From a checkpoint of a small mixture-of-experts model trained on Wikipedia.
Size: 9 layers, vocabulary 8192, 46.2M parameters.
Below are experts of layer 4 (counted from 0) of a mixture-of-experts language model. Rows are named router (the router's row for the expert) and show model dimensions 240-319. Each number is 50 + 12 x the weight over its row's rms, rounded and kept within 0 to 99.
Before each expert's rows: a language model's description of what the expert responds to. This comes from a sample of Wikipedia text that the model never trained on.

# expert 6
Copulas and heading equals. Equals signs that continue wiki section headings like ===, plus auxiliary verbs was, is, were, has, would after subjects.
router:67 67 19 41 59 51 53 59 59 42 68 54 51 54 41 73 55 49 57 61 47 33 41 36 60 54 37 42 39 50 61 29 51 46 40 58 38 71 46 52 33 43 35 35 65 52 55 50 49 45 57 52 46 53 59 41 46 44 45 37 65 75 50 47 49 59 58 35 61 68 46 57 33 38 54 58 31 37 34 23

# expert 0
Infobox field names, proper-noun heads. Words after a line-initial dash or table bar in infoboxes and sports tables, such as Website, attendance, tournament, Championship, Genus.
router:60 59 49 38 54 54 47 53 37 53 59 41 59 47 26 65 32 38 58 41 52 43 49 52 73 52 45 45 36 45 71 48 52 43 59 61 42 54 56 51 54 60 37 31 39 45 62 71 38 49 71 54 66 46 47 56 35 36 50 40 59 82 62 64 18 54 65 46 57 55 42 67 48 47 51 55 25 65 48 38

# expert 1
Plural and word-final s. Word-ending suffix pieces, mostly plural s, es, ers, ies, ations, plus s inside names like Bakersfield, Horsforth.
router:63 79 48 45 53 49 46 59 44 42 63 60 48 52 21 65 51 44 58 46 50 38 31 53 71 38 45 55 48 56 66 35 53 35 29 65 46 55 72 56 49 50 39 56 61 60 57 49 39 39 42 56 60 55 60 53 33 46 31 39 47 66 72 41 59 58 58 39 55 74 50 45 49 21 51 45 43 70 45 33

# expert 13
Of, the, de. Function words, overwhelmingly of, then the and de, as in Margin of victory, University of California, winter of 1995.
router:43 66 47 50 55 47 43 54 49 48 57 50 67 49 40 49 39 42 70 58 49 55 47 46 62 58 36 33 29 54 60 39 53 38 49 57 58 63 50 47 34 57 40 58 46 50 44 45 37 42 59 45 56 58 46 42 34 41 15 32 60 74 52 44 41 50 70 37 61 62 50 44 44 33 45 61 46 58 43 45

# expert 7
Commas, semicolons, table pipes. Punctuation separators: commas after clauses or in numbers, semicolons in lists, and pipe cell dividers in Wikipedia tables.
router:49 63 51 55 49 57 41 57 45 53 80 59 49 61 30 59 36 47 64 60 67 37 48 52 59 51 45 27 49 45 69 22 37 63 53 51 34 58 80 54 44 74 41 53 49 49 49 52 31 50 51 59 43 58 52 57 38 46 27 43 65 55 61 55 46 72 72 36 78 57 36 42 42 33 59 57 29 52 56 33

# expert 5
Word stems and CJK bytes. Stems and verb endings in running prose (work, role, forced, appearing, spotted), plus stray byte tokens before Chinese characters in parentheses.
router:61 66 52 55 47 46 56 73 42 55 61 49 60 57 38 59 41 66 59 46 55 36 39 44 61 29 69 42 48 64 60 41 75 59 55 68 49 60 52 51 48 59 38 58 58 66 53 49 35 44 52 54 38 70 49 53 28 46 36 49 47 67 68 52 46 55 78 30 59 67 51 61 37 48 55 70 40 63 50 40

# expert 10
Linking prepositions, conjunctions. Mid-sentence connectives after a verb or noun, such as as, by, with, for, after, than, against, and, but.
router:45 63 47 49 61 52 46 68 46 49 69 68 56 56 39 55 43 32 72 44 70 55 42 42 59 50 36 42 38 37 61 26 46 45 56 73 52 65 64 62 46 69 37 44 43 48 42 46 37 51 44 48 40 47 48 64 24 47 31 39 64 83 53 46 38 54 65 25 56 65 32 49 45 47 69 60 38 35 46 30

# expert 2
Word-initial fragments, foreign scripts. First letters or short pieces of names and non-English words, including Cyrillic, Japanese and Bengali text, such as Ch, Sh, D, co.
router:42 56 52 33 53 51 54 57 40 56 67 70 68 65 41 64 35 37 61 60 77 46 39 44 50 35 26 41 46 62 59 32 39 50 60 56 53 51 55 57 51 63 48 53 46 42 60 53 47 38 62 48 56 44 43 56 35 44 30 43 61 52 47 34 53 39 61 44 62 68 56 48 57 33 45 65 33 46 62 23

# expert 3
Apostrophes and name words. Apostrophes in possessives and contractions (Valentine's, don't, Play'd), plus capitalized title words like Award, Foundation, River, Press.
router:38 60 55 40 54 55 55 55 42 59 74 57 70 54 34 67 49 47 56 59 60 45 46 37 63 45 47 50 46 68 53 37 28 50 37 53 48 63 53 50 39 68 25 55 48 57 61 45 46 43 51 44 57 52 60 35 47 46 26 42 52 74 66 47 37 42 56 46 66 63 41 38 41 39 61 69 31 38 39 24

# expert 14
Paragraph breaks, mid-word pieces. Double line breaks before headings, opening quotes, and mid-word fragments inside longer words and headings, such as Pedi-g-ree, rep-at-riation.
router:55 52 51 48 58 54 54 66 64 47 59 52 52 50 55 58 42 32 55 35 41 35 35 41 56 37 46 35 39 56 78 18 40 54 49 56 48 50 78 54 45 56 33 54 43 66 61 60 48 51 66 49 54 54 47 57 28 48 44 43 57 56 60 58 32 55 63 42 57 54 45 43 49 41 37 44 32 56 56 48

# expert 4
Place/time prepositions. Prepositions in, on, at, during and born introducing places and dates, often "Location in" in infoboxes or "in December 2018".
router:41 70 45 54 52 47 49 65 51 35 72 56 67 41 50 59 46 44 71 54 48 42 45 50 58 45 48 35 56 61 75 23 49 52 47 50 49 50 43 45 48 47 42 62 40 45 59 46 42 55 48 54 56 70 51 49 27 42 28 35 60 81 58 43 29 56 80 34 54 56 41 53 39 33 54 58 30 67 51 36

# expert 8
Countries, slashes, quotes. Country names in tables and lists (Germany, Hungary, Croatia), coordinate-separating slashes, and quotation marks in election and geography data.
router:47 75 43 37 49 52 37 69 43 45 60 55 51 54 27 55 38 51 51 44 50 32 27 58 45 39 44 42 44 53 52 39 49 56 53 62 39 68 62 61 48 51 37 46 30 55 69 57 41 38 58 62 63 50 44 41 42 39 23 58 55 70 59 51 46 45 77 32 55 68 58 46 31 24 51 49 40 68 44 28

# expert 12
Hyphens, dashes, line breaks. Hyphens inside compounds like editor-in-chief and pop-up, table rule dashes, and line breaks or dashes starting infobox list entries.
router:53 61 33 56 37 42 46 70 46 57 75 68 71 54 30 67 52 57 51 44 65 44 40 49 69 41 40 56 43 69 49 24 48 56 46 61 54 47 59 42 40 65 50 55 45 45 63 51 47 38 41 44 39 58 59 44 36 51 30 32 57 69 57 51 32 48 56 37 72 80 36 56 50 44 53 53 40 54 56 24

# expert 9
Mid-word name pieces. Fragments inside proper names and words, often after a capital-letter start, such as Mac, McC, Hun-gar-ia, Kap-oor.
router:52 57 39 58 52 45 39 69 40 50 65 55 66 46 34 72 45 64 75 47 39 35 26 43 58 52 43 49 39 65 70 33 50 65 61 61 62 61 74 49 46 71 19 52 42 48 51 62 28 48 42 52 50 64 55 62 37 42 23 46 47 77 57 41 49 49 60 23 59 53 49 50 44 43 69 73 43 46 29 44

# expert 11
Letters in foreign names. Single letters and short pieces inside foreign or technical words, often r, accented vowels or capitals, e.g. Gosar, Łódź, nM.
router:60 54 56 57 47 44 49 70 52 54 48 63 52 61 51 42 29 48 61 59 51 28 47 32 63 45 45 29 43 51 66 43 47 57 45 60 48 66 76 55 47 45 44 40 46 52 52 43 35 49 51 38 48 66 41 63 36 42 21 40 61 50 60 51 44 65 67 60 64 64 53 62 54 43 63 49 48 54 54 47